From a checkpoint of a small mixture-of-experts model trained on Wikipedia.
Size: width 256, 75.1M parameters.
Experts: 256 experts in each of 10 layers, 32 SwiGLU neurons an expert, 8 picks a token, a sigmoid router.
Training: a variant of Adam for the experts, 7877 steps.
Below are experts of layer 7 (counted from 0) of a mixture-of-experts language model. Rows are named router (the router's row for the expert), gate (a neuron's input weights, with its number), up (a neuron's input weights, with its number), down (a neuron's output weights, with its number) and show model dimensions 0-127. Each number is 128 + 32 x the weight over its row's rms, rounded and kept within 0 to 255.
After each expert's rows: "comes after" lists some tokens at least twice as common just before its tokens as in all text. This comes from a sample of Wikipedia text that the model never trained on. Tokens count by the router's weight.

# expert 87
router [174 125 108  88 180  97 100 111 102  85 143 160 173 120 114  96 138 141 151  79  75  90 162  93 115 103 143 199 166 133 170  92 135  87  91 101 132 167  78 113 173 140  87 116 100 154 139 114 110 168  97 151 125 168 122  49  91 127 111 172 109 128 139 111 105 155  95 117  88 149 134 151  76  81 130 137 149 146 146 114 121 159 142 181 142 141 153 116 176 152 182 158 101 203 111 129 118 145 131 150 170 124 158 156 205 175 133 121 101 150 118 135 161 120 105  50 119  86 121 138 176 152 138  83 122 132  92  36]
gate0 [130 137 111 102 118 107 100 114  90 160 169  82 129  71 192 118 134 140 150 141  87 105 130 108 146 118 159  71 148 145  89 126 118 153  90 178 146 164 123 114 166  96  73  83 163 114 122 148 128 121 143 114 154 142 125 125 184 163 159  87 121 111 189 116 166 167 119 175 137 147  85 178 153 129 129 174 124  99 155 151 119  59  83 110  95 134  75 156 161 137 139 127  77 167 134 114 143  92 129 145 143 112 136 108  81 104 115 135  84 127 138  48 184  68 146 133 126 103 151 133  81 165 117  80 154 201 143 135]
up0 [108  78 116 142  96 152  85 112 120 133 129  82 124  95 126  93 128 106 124 117  43 142 170 113  85  80 119 113 143 116 150 142 180 150  91 123 180 140 129 129 143 136 115 170 139 115 118  63 162 121 125 126 164 220 110 107 151 165 107 151  67 106 199 119 155 163 142 175 129 110  69 135 148 202 148 120 157  72 144 204  77 107  94 139 172 169 151 136 144 141 141 134 132 156 110  95 121 171 167 153 160 146 135 189 109 103 133 108 114 171 144 110 176 167 116 124 124 110 149  76 122 149  99 143 136 157 165 138]
down0 [136 177 151 117 161 193 103 110  66  88 160  95 124  73 146 103 132 137 114 127 123 170 161 128 134 154  81 118 193 103 152 166 128 104 120 145 155  82 116  86  99 102  68 139 173 145 150 207  93 123 161 133 130 144 199 103 124 106  80 170 162  96  96 112 170 105 115  84 157  54 115 117 134  78 169 188 119 126 125 102 123 140 125 110 135 160 150 135 138 134 182 109 124  73  94 105 108  76 170 135 167 125 102 116 154 120  98 134 173  99 201 151 133  84 142 107 148 150  88 139 114 133 108 112  92 122 125 109]
comes after: "\n", ":", ")\n", " /", ";\n", "″W"

# expert 24
router [161 181 106 137 168 175 139 127  81  87 184 141 171  97 109  96 121 112 146 184  78 124 150 142 128 114 129 112 114 129 144 160 168 142  76 124 211 108 119 181 143 127 144 190 162 112 111 167 147 123  76 126 168 158 203 133  93 117 137 149  95 179 167 133  72 133 145 112 116  92  91 153 118 140 107 144 141 111  95 118 133 100 144 150 130 107 115 110 183 156 188 164  81 148 110 147 140 153 114 120  87 174 158 122 182 190  85 152 125  93  79  91 193 131 187 133  92  85  42 102 135 104 139 159  50  58 190  93]
gate3 [ 66 199 132 119  73 115  91 129 135 145 107 139 116 151 121  56 125 141 116 132  48  75  93 189 116 155  87  70 156 141  59 123  98  81  81  89 150 134  98 164  88 112 158 126  95 146 101 111  60 156 101 120 134 165  76 116 196  76  82 132 151 107 132 134 166 155 112  82 152  91 159 120 133 201  37  91  68  79 168 147 129 109 137  93  89 127 112 123 157 124 124  99 154 119 165  52 131 132 156 148 120 204 157 162  97 110 126 129 118 103 176 133  70 190 146 132 151 144 109 101 128 101 152 138 108  87 103 123]
up3 [108 163 169 133  81 150 168 120 137  71 131 160 149 211 125 124 124 156 106  77  96  88 109 162 154  97 111  93 144 141  98 146  85 135  76 147 136 129 138 118 142 140 160 184  80 114 130 129  56 111 101 104 130 167 118 119 151  84  89 158  87 126 129 155 181 155 120 109 141  77 135 142 135 182  66 111 102  79 114 141 124 102 139  62 105  94 103  85 203 137 134 132 149 101 125  58 175 150 146  93 125 148 153 157  88 101  81  80 115 132 188 149 141 199 120 169 153 100 113 106 183 103 134 170 103  61  78 151]
down3 [115 121 115 161  75 123  89 178 126 106  69 182 135 141 146 112 179 177 123  70 117  82 103  99 162  88  92 127 162 158  95 125 133 100 119 137 107 181 183 131 108 147 203 115 109 117  97 164 124 131 147 122 125 192 136 191 131  88 120 165 154 166 115 105  33 173 195  71  91 144 117 153 139 131 181  99  92 131 126 160 146 124 107  90 175 104 115 129 128  89 135 126 112 193 114  90 152 144 160 130 112 166  85 103 133 225 136 166 144 129 129 225 142 198 129 148  64 110 133 149 105 175 160 161 144 117 173 196]
comes after: ".", ".\n\n", " The", ",", "The", " that"

# expert 215
router [125 140 103  76 172 165 133 135 119 107 169 115 125  93 187  74 111 132 164 125  89 149 179 118 103 106 115 105 112 159  98 138 154 126  75  54 173 120  86 152 128 137 119 127 175 129 195 159 169 119  63 110 131 156 115  84 130 129 135 132 135 110 160 171 111 123 107 139 130 130 133 170 157 113 109 166 155 140 112 141 137 177 185 131 157 102 144 107 141 146 165 180  70 193  70 117  87 111 143  96 158 145 174  61 123 132  91 135  98 128 107 104 106 150 153 100  46 158 108 138 134 135 126 188  90 158 178  89]
gate0 [194 193 128 159  79 134 130  72 131 149 132 106 133 152  93 167  91  95 129 174 149 161 177 176 189 120 104 160 115 165 118 147 136 123 113 134 123 193 156 133 120  84 154 164  98 107 143 123 145 106 167 135 120 139 125 167  86 112 142 127  95 123  53 116  70 115  74  80 135 135 193  90  99 134  60 128 108 150 118 130 192 143 167  99  84 167 101 177 104 172 157  66  98 141 139 131  98 141 141 143 132 171 127 154  92 123 149 159 141 115  83 186 152 135  68  78 145 150 128  99 119 167 122 168  30 115 164  61]
up0 [ 77  43  96 111 129  99 126 151 140 147 150 114 143 128 134  72 152 189 134 146 145 132 128 102 105 113 174 113 204  46 142 154  98 165 150 102  83 126 137 162 155 128 118  66 147 173 162 171 139 113 101 132 170 159 115 164 115 142 122 192 146  94 191 125 157 174 105 199 114 149 102 133 132  77 152 113 177  74 109 107 166 119 123 152 117 136 105 141  90 102  65 153 122 111 130 142 178 195 151 105  99  53  93 100 132 159 132 144 115 150  80  85 128 107 205 159 139  65 115 103 121 156 216 131 199 161 113 160]
down0 [110 149 156 127 114 137 121  71 150  95 114 101 137  86  94 165  72  83 110  82  61 138 137 166  92 133 124 150 160 145 155 190 108 142 113 137 113  85 140  83 133 119 115 113 130 125 174 148  57 161 126  70 103  61 154 180 138 121 101 135 129 130  96 104 136 155 124 134  61 137 108 133 113  76 108 121 137  87 117  87 123 107  69 104 101 102 124 146 155 146  86  64 122 116 165 100 115 137 137  66 113 100  88 148 157 149 127 111 111 118 162 146 156 109 148  72 131 166 180 157 164 111 181 159  61 132 113 128]
comes after: ")", "0", "%", " —", "1", "2"

# expert 220
router [160 138 146 163 186 157 105 117  40  97 167 133 107  99 148 121 169 115 184  79 105 118 169  93 161 107 130 104 122 155 142  84 173 139  32 129 153 165 134 157 135 108 110 149 121 166 151 139 186 155 120 115 158 115 123 105  97 149 140 149 143 123 135 170 106 141 107 140  83 145 126 163 108  86  74 158 135 147 103 139 165 149 162 119 138 120  98 132 188 116 107 152 182 172  94 165 123 130 102  87 176 155 167  98 178 114 131 191 156 100  66 130 178 149 171  67 123 127  84 106 146 160 161 142 121 116 171 102]
gate0 [165 164 164 189 141 139  86 188 154 100 137 121 110 139  96 146 122 114 172 154 153 146 142 148 191 130 157  92 138 156 128 167 195 184  83 125 122 157 165 179 111 203 164 101  55  81  37 132  91 178 126 170 141  88 133 170  84 117 182  63  94 130  88 146 106 127 186 196 110 117 139 136  90  66 127 137 107 148 172 128 128 111 118 163 136  67 122 120  86 172 137 107 142 136 123 158 149 188 139 115 117  97 163 122 100  90  94 121  95 109 137 148 155  82 155 118 115 197 138 100 134  77 226 106 133 126 142 170]
up0 [133 201 119 146 158 154 152 171  77 138 113 122 148 130 126 161 100 129 156 161 108 136 130 157 147 119 113 111 164 158 200  52 131 129 135 129  88 107 158 109 126  80 132 179 144 103 192 142 125 110 114 130 129 129 169 131 183 141 132 112 166 161 133 156 133 118 115  79 174 123 223  75  91 118  59 105  91 108 130 142 144 118 152 120 137 121 141  87 113 157 125 151  88  76 111  93  84 174 110 112 133 142 194 127 138 113 102  89 113  43 166 167  97 157 101 126 136 106  88 167 136 167  52 133  75 104 116 150]
down0 [119 130 123 137 106 143  51 170  84 140 155 142 108 186  85 106 138 133 114 125  87 126 118 118 135 131 137 126 114 109 133 151 124 122  84  98 147 133 155 106 139 142 133  99 143  76 119  84 104 139 104 140 134 100 157 208 111 115 109  90 148 149 109 132 154 119 171 114 129 149 179  93 128 162 146 109  69 135 121 109 123 106  65 101 125 152  92 169  88  96 178 117 127 181 181 147 170 176 185 129 106 109 157 102 111 157  80 141 173 124  95 153 207  38 141 202 163 105  69 101 104  99 162 117  94 104 146 161]
comes after: " |\n", "\n", ")", "\"", "|---|---|---|---|---|\n", " Party"

# expert 93
router [102 138  86 157 131 118 144 135 135 104 220  86 145  66 134 108 146 109 130  91  97 145 145 141 142 150 140 167 156  87 135 131 178 150  43 159 140 166 194  80  62 116 109 121 140 116 121 176 134 155  78 124 150  74 148  50  88  96 136 167  82 116 130 162 109 159 131 135 140 156 117 162 129 124  72 124 170 123 135  94 182 140 147 173  80  81 125  69 196 185 173 151 129 148  87 134 146 122 123 153 128 139 185  85 143 161 120 123 129 110 108  98 144 115 139  72 135 106 111 110  80 136 129 120 133 137 119  83]
gate0 [111 116 134 121 146 142  86 149 114 157 151 152 130 148  88 135 107  91 168 105 136 158  71 165 156 178 184 148 190 144 143 144 120 176  71 154  89 201  96 190 143 151 108  96 143  74 147 154 165 118 113 146 138  82 147 121 113 113 139 167 125 113 129 138 122  93 121 124 172  92 124 135 145 141  83  93 136 149 190 133 122 194 138 139 137 161 129 161 134 103 137 138 171 116  96 207 164  89 117 112 140 116 141 133 111 159 185 127 167 160 124 118 138  91 155 106 123  96 176 107  93 128 137 128 208 187 128  96]
up0 [153  59 142  81 148 126 106  91 132 128 148 170 116  99 125 105 125 105  76 191 115 177 139  99 106 158  77  92 160 134 128  99  96 131 131 125 112 141 189 120 131 141  78 120 134  86 134 211 205 115 165 121 123 146  72 134  81 121 107 131 115 119 121 157 127 139 192 113 152 124 109 119 114 130 148 139 116  34 126  94 148 146 143  91 126 173 162 183  94 151 163 145 146 136  99 135  75 129 107 107  74 117 167 163 127 114 133 196 120 108  89 156 146 100 160 113 131 117 161 130 114  90 119  81 191 135 182 169]
down0 [172  55 106 115 164 107  92 109 138 146  76  96 163 139 133 117 160 135 158 183 165 188 130 101  86 138 143 170  55  83  97 152 105 137  97 121 139 137 171 191 169 101 129  52 145  72 121 128 135 140 101 148 122 139 152 116 126 109 172 136 111 102 177 116 100 120  79 137 101 195 139 181  90 147 120 109 133 124 140 135 134  93 135 154  96 173  60  97  89 174  91 179 153 197 127 124 118 144  81 149 128 156 100  94 162 152 115  98 109  73 131  93 140 151 166 125 115 111  90 113 125  96 112  62 130 115 190 132]
comes after: " W", ",", "W", " w", " on", "19"

# expert 176
router [173 168 121 140 148 153 131 102 101 106 133 106 115 124 144  92 133 114 132 110 110 124 175  99  77 111 159 162 154 144 138 144 114  80  90  95 147 144 151 184  85 108 113 158 118 112 130 115 146 123  97 132 133 160 143  55  73 106 114 115 153 129 163 185  91 167 150  86  92 128 131 188  90 120  92 133 201 109 155 112 177 143 118 152 124  88 112 109 170 188 153 127 154 162 118 119 125 142 123 125 108 122 178 122 172 179 146 164 124  53  89 128 175 121 104  76  93 134 125 114 150 128 136 170 134 139 122  69]
gate0 [149 112 106 143  93 144 191 107 109  96 162 131 174 134 143  80 132  91 165 177 132 147 118 106 104  95 173 103 133 124 149 170 109 154 117 191 102 142 141 127 119 138 105 189 123 111 107 112 144 125 154 132 146 150 102 102  64 110 144 141 144  51  83 170 124 111 150 122 128 143 125 142 114 168 127 104 129 103 103 109 151 128 137 135 126 144  64 146 121 103 131 125 143 113 125 114 154 135 144 108 119 155 112 168  78 127 120 143 145 151 170 112 160  34 102 160 194 139 134  80 129 145 150 120 157 103 178 161]
up0 [105 168 110 114 106 158 179 105 152 140  93 147  98 179 155 123  88  92 139 125 132 157 156 195 167 130 153 149 122 125 146 104 127 160 119 144 115  66 126 164 106 159 155 184 160 151  80 112 202  83 102 102  68 179 115 111 128  91 135 113 114 141 116  98 121 125 138 160 150 147 230  86 137 125 121 108 162 139 101 101  79 134 111 169 132 121 138  36 117 133 117 180  78 155 134 129 122 173 120  97 144  80 111 105 183  93 114 139 159  68 142 169 100 147  80 122  97 159 155 184 172 166 128 169  97 146 115 141]
down0 [122 126 121 148 155  48 118  87  69 133 100 143 121  99 147 122 160  92 128 133  88 126 164 155 136 165 164  75  96 154 124 122 148 173  77 131 117 141  74 102 104 107  79 128 151 200 186 120 144 125 131 143 132 114 111 103 142 170 162 150 132 129 140 126  70 115  38 106 101 141 138 125 147 129  86 105 136 111 134  71 164 136 163 141 116 149  55 149 128 172 111 172 121 151 129 129  67 102  88  99 124 124 123 115 112 121 122 130 103 122  96 165 153 121  83 168 129 123 178  95 124 162 134 222  61  45 151 132]
comes after: " ", " (", " $", "10", "(", " =\n\n"

# expert 100
router [105 130  67  84 179 128 127 161 108 172  88 129 158 129 147 105 137 158 152 133  94 135 187 108 122 100 180 125 162 147 170 113 111 116 104 115 123 139 156 139 142 111 106 116 135 148 162 145 172 188  88 107 120 176 148 119 108 113 106 183  51 149 120 159 147 127 118 120 110 161  98 126  85 154  78 140 187 101 119 101 157 177 195 160 139 118 109  86 169 172 157 197  79 163 101 120 130 146 121  78 111 181 160  91 178 136 120 136  79 104 123 112 156 104 125  70 101 117  82 118 143 117 159 105  95 130 101  47]
gate0 [134  89 118 159 130 128  84  96  95 144 129 147 104 137 153 159 126 181  98 104 116 187 155 132 141 106  82  69 126 137 161  82 187 144 127 110 112  93  91  99 117 120 111 104 118 102 152  78 119 169 138  80 149 122 156 126 185 154 156  95 112  75 199 135 135  61 138 120 120 138 186 119  99  89  89 114 120 126 111 125 210 107 167 158 138  84  83 163  77  97 133 157 101 110 134 184 135 133 131 157 137  95 157 108 147 154 118  99 110 131 150 137 119 132 111  87 117 101  74 119  78 153 150 124 142 185  97 117]
up0 [129 131 169  79  94 151 164 172 220 172 146  93  85 131 144 146 116 121 137 201 109 189 184 127 125  90 133  81 137 162 167  89  85 107 147 146 122  82 156  98 131 199 142 105 125  84 136 132 122 174 129 138 139 142 135 131 144  44 125 110 135 150 157 100 101 138 176 137 150 162 169  98  78 100  94 136 125 112 105 122 142 133  89 109  84 167 116  94  99 144 116 126 153  93  76 151 121 130 127 118 113  85  95 176 134 153  95 176 136 102 105  62 141 151 113 152 180  97 104  86 105  90 145 122 108 145 148 176]
down0 [ 85 171 147 115 147 157 140 125 118  91 175 130  54 101 134  74 104 100 147 157  67 163 109 135 146 109  64 152  84  99  68 167 116 134 124 138 162 107  76 111 146 162 111 192 121 154 147 115 111  80 142  86 101 128 130  81 167 130 183 137  96 154 185 148 131 147  88 105 140 124 116 142 107 120 138 159 177 144 107 144 147  91  72 105 110 160 139 107 137  92 129 134  79 136 126 142 130 107 146 103 141 111 150 148  83 147 121 128 152 154 144  96 164 146 116 118 137 149 125  90  96  89 162  96 121 194  93 148]
comes after: "0", " ", "1", "2", "3", "4"

# expert 37
router [168 145 109 118 188 108 100 111 131 117 159  88 101 109 122  98 116 158 115 104  91 124 122 118 106  85 110 145 132 165 149 125 132 112  99  99 164  96 129 153 171 112  92 183 168 173 158 142 145 147 100 133 103 138 130 106 115 133  92 164 108 120  99  84  95 132  92 157 150 138 106 137 128 122 101 156 167 133 149 170 143 174 145 120 156 104 158 130 172 173 133 123  98 126 128  84 133 150 136 121 148 100 166  97 162 171  88 135 112  82  90 178 134 135  89 105  80  88 152  95 144  99 180 204  96  74  98 109]
gate0 [117 173  43  85 192 111  96 206 151  78 158 148 150 145 118  80 141 124 115 146 154 103 159 126 156  97 153  56 121 127 137  90 162  88  59 115 168 125 159 107 121 143 117 162 181 180 132 106 110 170 155 122 178 143 181 150  97 141 103 135 132 128 108  98 123 126 119 159 112 180 166 154 121  53 107 154  94 127  75 111 179 153 118 190 136 142 153  90 130 149 124 117 118 106 171 108 134 119 125 165 137 119 136  78 136 129  81 199 107 106 122 133 152 132 116 122 157  92 110  96 217 152 144 136 107 146 125 120]
up0 [139 108 147 155  91  84 103 116 145  71 129 168 172 101 103 171 127 148 173 166  80  98 103  79 122 177  74 210 155 107 125 160 156 142 207  90 128 155  45 158 149 163 136 112  93 132 134 132 163 108 115 182  84 170  46 139 154 108 133 117 122 131 169 197 110 161 156 137 130  63  68 155 107 136 124 143  93 170 168 138 164 162 129  99 149 104 119 170 141 145 118 160 110 150 118 148 116 141  69 118 152 172 145 132 111 135 171 117 105 182 137 144 139  35 124  96  81 133 145 154 118 169  90 113 186 122 133 148]
down0 [113  86 118 113 131 101 134 137 156 123 160 161  88 118  95  96 126 131  93 107 173  86 124 112 119 138 108 142 187 141 123 132 116  92 129  53 171 132 154 200 110 120 138 134  81  91  48 105 190  76 140 143 129  87 157 122 180 156 127 170 125 125 125 123 111 106 146 105 197 106 103 106 104 169  98 175 112 181 172 160 110 138 115 130 132 169 124 141 150 144 146  86  70 126 136 122 142 113 182 109 107 129 201 156  90 121 118  88 192 158 145 112  70 157 109  72 110  82 186  91 160 129 100 103 122 122  93 128]
comes after: " ", "0", "%", " in", ")", " JPL"

# expert 226
router [186 127 147 148 159 163 134 141 107 136 143 151 112 129 152  92 131 152 221 110  83  96 147 118 145 116 129 183 144 160 157  95 113  62 106 109 120 119 101 151 144 150 101 164 160 108 114 104 122 171  96 143 107 131 128  88 111  78 166 185 105 177 141 147 137 128 102 106  99 101 153 171  88 123 101 136 108 106 150 130 142 135 132 118 152 107 111 133 173 154 164 171 106 191 103 136 106 142 121  64 143 125 171 144 178 175  86  94 101 126  83 148 160 113 151  95 116 119 122 101 142 172 157 112 105  96 132  70]
gate0 [153 106 145 143  76  85 210 154 203 114 188 151  71 120 154  95  74 103  71 112 192 112 167 143 134 113  57 111 135 102 107 183  87  92 120 120 144 109 126  98 137 104 138 144 114  87  97 145  58 136 122 180  90  66 118 101 195 130  96 132 124 168 137 116 119 138 122 156 133  78  97 111 130 175  75 170  68 151 128  77 126  81 132 150  79  87 186 129 118 123 134 116 162 146 160 196 125 132 145 161  79 126 177 122  71  74 135 113 160 128 132 143 193 140 184 172 155 146 163 151 126  96 176 155 134 110 103 134]
up0 [153  80 116 126  78  50 186 131  91 148 131 142  95 166 163  79 101 135 105 134 160 119 131 165 172 139 148 142 155 133 115 143  63 112  81 105 115 156 137 126 132  88 207  87 109  61 142 108 133 105 112 143 109  98 126 125  95 150 156  91  86 122 101  91 128  97 107 104 179 147 150 153 113 165 121 172 107 110 169 115  95 114 150 153 121 117 102 149  79 115 152  72 124 113 144 166 105 156  62 182  73  86 139 165 126  93 176  84 147 161 135  51 122 133  99  83 107 136  62 154 102 102 169 116 121 138 118  90]
down0 [153 116 143  67 116 137 156 119 117  41 161 104 127  92 208 116 125 126 131 134 146 112 131 190 126 119 129 141 170 129  95 171  95 122 102 124  60 142 123 118 114 153 150 122  83 158 148 221 101 116 133 151 167 162 125  86 121 122 127 198 179 127  83 101 171 181 167 112 132 104 120 103 113 134 174 132 155 185 160 130 147 134 199 142 105 131 117 124 187 147 125 167 148 155 136 170 156  64 109 163 181 122 108 145 129 138 106 150 155 115 180 187 176  78 133 119 101  71 142  87 121  92 108 100 122 129 136 105]
comes after: "\n", "-", ")\n", "\n\n", " •", ";\n"

# expert 65
router [114 168 114 108 188 150 135 153  76 104 150 134 153  89  99  70 143 147 129 141 102  96 173 124 128  99 142 107 119 165 128 137 175 140 110 111 212 113 101 163  61 149 137 184 184 187 105 120 104 178 110 151 150 142 171 137 116  96 127 126 117 143 187 129  96 176 123 138  82 121 131 142 104 103 130 194 155 117 153 118 154 145 140 135 124 117  95 113 177 150 120 136  89 133  70 142 101  97 143 136 113 137 155 103 145 189  54 205 148 123  70  83 142 146 138 115 111 100 106  74 137 134 131 165  78  51 107 100]
gate0 [ 92 138  87  66 171 155 125 113 171 144 157 173 149  51 188  92 192 125 109 138 146  86 177  88  73 135  95  58 110 152 103 128 140 109 102 133 118 127 178 107 170 110 162 170 155 139 148 132 127 147 146 145 158 109 138 170 163 126 134 111 116 112 146 184 116 167 223  93 152 134 132 157 139 133 176 144 119  84 119 114  69 111  88 111 116 193  89 126  99 130 123  82 110 108 117 113 134  99  84 135 109 121 170  96 121 151 144 108 111  92 131 132 156  99 145 138 126 132 146 123 193 101 107 168 139 101 154  79]
up0 [134  84 199 142 119 126 161  79 145 162 151  95 186  80 160  74 146 168 117 132 142 117  57 110 111 122  98 169  87 137 166  90 191 125 139 146 131  80 108 150 112 120  99 140 120 163 131 168 162 163 164 190 157 145 114 115 109 125 153 151 109 150  94 141 114 165 191 129 121 144  98 166 142  87 152 124  95  69  97  79  77 132  87 172 137 171  64 135 111 139 195  89 137  90  84 149 180  83 142  95 110 139 158 189 114 145 115 202 121 162 145 133 204 138 142 119 101 169 122 158 170 100 124 104 107  95  83 128]
down0 [ 99  93 118 132 117 102 168 132 198 133 167 146  73 123 108 152 139  52 154 126 134 147 112  71 134 155 179 120 176 103 123 132 143 144 146 130 114  87 171 101  87 146 109 117 139 120 139 150 138  76  89  86 113 118 147 108 180 141  93 124 153  77 122 136 135  74 122 121 106 182 100  87  99 140  84 114 124 186 167 170 126 128 140 102 136 159 132 113 110 123 143 110 118  73  90  79 123  93 172 105 130 143 171 125 160  43 161 158  99 174 164 124 105 113 167 109 194 110 138 226  98 151  91  60 114 140  74 150]
comes after: ".", ".\n\n", ",", "==\n", " He", ")."

# expert 121
router [143 146  99 110 174 126 131 124  94 119 151 113 141 134 139 184 119 105 136 126  76 141 145  91 113  93 182 119 133 155 131 152  85 134  78 135 125 138  80 195 113  98 124 126 187 121 129 145 116 119 111 129 138 129 105 111  79 115 147 169  95 106 131 165 102 144 103  83 113  77 138 159  95 150  77  99 153 136 155 153 123 171 147 116 160 108 112 111 174 149 180 164 137 152 110 174 125 158 108 103 183 211 177 116 120  93  56 135 109 105 113  92  88 109 157  79 120 134 156 146 107 136 127 119  27 119 220  59]
gate0 [132 192  87 126 149 174 140 132  84 162 134  79 167 112  92 126 142 130 157 162 107  56 152 207 168  89 161 144 149 129 146 100 108 102 155  67  51 155 143 121 116 164 116 106 126  75 133 139  95 165 130 153 144 121 137 131  65 137 127 154  73 162 133 204 169 163  87 112 139 129 116 150  57 111  96 166 123 109  88 121  75 121 129 120 196  77 106 148 130 132 143 163 132 176  91 170 118 146 112  99  99 150 128 120 127 148  97 147  92  99 134 206 199 128 175 177 125 147 158  82 136 186 129 137  81 101 156 121]
up0 [132  97 131 105 141 121  92 138 137 139 122 176  46 145  51 109 153 167 115  51 119 199 125  87  64 135 100 192 183  91 146 121 125 104  86 117 165  82  81 111 153 131 124 136 152 152 149 114 130 160 163 161 110 123 182  86 129  87 157  57 132 120 137  79 125 120 112 162  88 131 141 112 185  93 142  71 120 159 178 139 138 115 130 179  99 129 194 212 161  42 114 109  57 104 145 106 123 107 143 105 129 143 110 116 178 112 108 141 150 169 142  98 130 171 108 100 176 112  60 161 143 144 102 122 105 120  81 114]
down0 [ 95 138 126 137  96 152 133  92 156 192 156 111 134 152 147 108 174 152 115  95 145 155 148 112 189 136 199 191 160 170 122 101 130  89  56 103 174 111  67 141 138 161 142 125 148 162 147 123 209 123  70 164 154 169 179 132 130 136 146 129  66 116 146 175 128 162  73 128 116 100 165 161 108 126 155 135 148  64  93 150 126 171 112 116 115  92  97 162 116  96 206 146 144  98  85 143 144 133 115  94 117 106 174 148  88 140 134 138 114 171 113 147 158 125 106 158 178 113 107 103 162  87 165 172 137 103 167 178]
comes after: " the", " The", "The", "'s", " New", " National"

# expert 123
router [138  89  94 118 144 110 164 162  82  99 125 124 113  93 119  59  63 117 136 110 118  77 128 170 126 108 171  95 138 187 124 171 226 111 102 151 138  95 143 142 108 130 100 117 136 139 158 108 155 180 109 169 147 127 104  99 158 142 139  99 121 176 126 139  77 157 154 105 106 165 103 213 105 150 105 163 151 170 102 162 146 154 149 213 150 150 138 152 168 128 114 163 128 218 126 120  85 116 175 120  84  87 168 142 154 165  78 158 153 122  60 129 100 131 136 124  80 116 123 128 158 174 204 181 116 136 112  81]
gate0 [114 123 187  95 140 139 125 119 136 131 142 150 141 143  88  92 135 156  74  96  74 108 151  99 116 204 116 111 146  92  82  89 155 163 142 134 160 135 174  82  69 108 148 129 119 180  86 163  83 135 153 139  55 131 145  80 114 137  80 122  81 164 101 102  36 167  96 120 104 103 187 149 106 126  83 172 153 137 134 103 122 164  79 160  93 193 141 125 154 139 130 211 140  80 112 124 117 134 141 145 104 141 112 164 129 106  89 107 134  93 118 123 133 151 123 135 125 157 120 155 197 128 154 176 173 170  77 102]
up0 [ 84 116 133 151  97  87  74 131 151  75 168 123 104 118 104 212 161 179 133 164 135 102 149 140 138 139 130 172 141 136 197 134  88 124 131  73 112 127 108 179 107 180 174 145 172 127  87 102 158  91 151 149 105 110 153 123 139 112 131 164 150 151 153  63 201  88 161 119 209 120  86 119 102 160 106 128  87 107 159 130  90 104 105 105  94  79 168 112 156  37 143  62 127 132 178 112 101 121 136  93 152 129 137 108 107 115 159 189  96 185 180 112 157  83  86 133 135 101 121  78  84 125 187 149 125  75  99 139]
down0 [151  51 159 153  81  88 130 154 135 176 104 136 100 127  97  99 133 175 136  97 101  87  98 124 132 120 128 137 129 163 137 131 105 105  87 104 140 127 116 130 163 122 102 211 121 118 191 119 175  94 139  86 130 172  64 146 130 137 156 122 155 130 145 125 107 105 104 128 144  67 153 101 141 136 127  63 129 139 120 181 107 154  98 137 137  95 133 112 171 118 182 106 120 148 177  68 139 144 162 132 104  77 149 141 116 108 144 123 137 117 121 105 161  48  60 131 115 151 111  89 114 130 167 120  69 107 139  80]
comes after: " to", " he", " not", " and", " would", " also"

# expert 62
router [131 128 123 162 164 178 117 113 135  93 229 132 119 110 150  92 146 139 138  91  69 131 129 148 162 100 109 123 114 187  98 130 116 123 133  88  97 131 122 141 128  89 101 110 160 142 186 208 128 152 131 160 151 156 138 108 142 102 169 156 104 129 121 131  93 123 123 103  59 150 131 184 112 122 147 131 173 165 170 116  87 129 162 175 163  95  88  89 167 167 179 162 138 146 134 166  95 138 148  65 127 143 140  84 173 130 108 158 142 109 131  85  99 100 120  30 128 137 158  91 152 151 175 129 129 128 102  91]
gate1 [157 153  86 138  99  70  97 192 100 150 165 141 116 178 152 121 167 124 184  77 169 131 146  89  86 127 125  93 155 125 107 121 140 143  88 178 155 161  80 104 164 153 154  80 122 141 123 162 148 186  98 161  66 111 109 109 133 150 201  93 134 138 141 120 177 133 168  69 159 111  66 114 124 148 165 145 112  74 131 139  92 149  75 143 133 122  81 135 187  83  85  84 194  96 147 178 111 119 135 138  55 190  78 121 120  91 152 140 175 103  97 135  80 161 105 148 114  83 162 107  93  94 113  88  80 105 120 116]
up1 [ 61 142 110  60  44 123 147 146 142  94 116 177 100 109  72 134  69 127 125 190 112 112  96 142 101 163 163 152  56  85 149 151 191  74 155  97 116 162 140 128 109  92 110 177 153 120  62  97 137  56  91 113 172 101 151 110 108 136  88 151 171 113 186 178  74 113 107 119  76  71 152  95 171 126 108 133 135 136 118 105 157 155 127 115 173 114 203 127 108 102 159 122 110 161 115 111 137 116 146 154 144 101 155 185 171 221 112  81 112 133 105 134 158 139 159 160 130 132 108 103 124 206 103 161 162 172 118 121]
down1 [108  20 150 180 131 129 164 152 115 138  88  69 117  78 171 100  72 142 148 173 165 148  96 113 112 166 151 132 165 162 125 131  80 203  81  97 172 102 115 153 107  94 115  87  98  86 174  81  91  92 125 177 107 139 133 104 133 157 122 106 122 135 122 123 141 186 100 139 176 100 123  83 147 160  95 115 148  96 150 122 118 158 145 144 150 156 115 150  91 162 124 132 132 106 124 133 107 113 137 155  96 125 145 110  71 133 112  82 118  86  93 167 140 172 151 164 114  93  98 113 153 124 128 144 174 111 167  96]
comes after: " |\n", "\"", ")", "\n", "|", " —"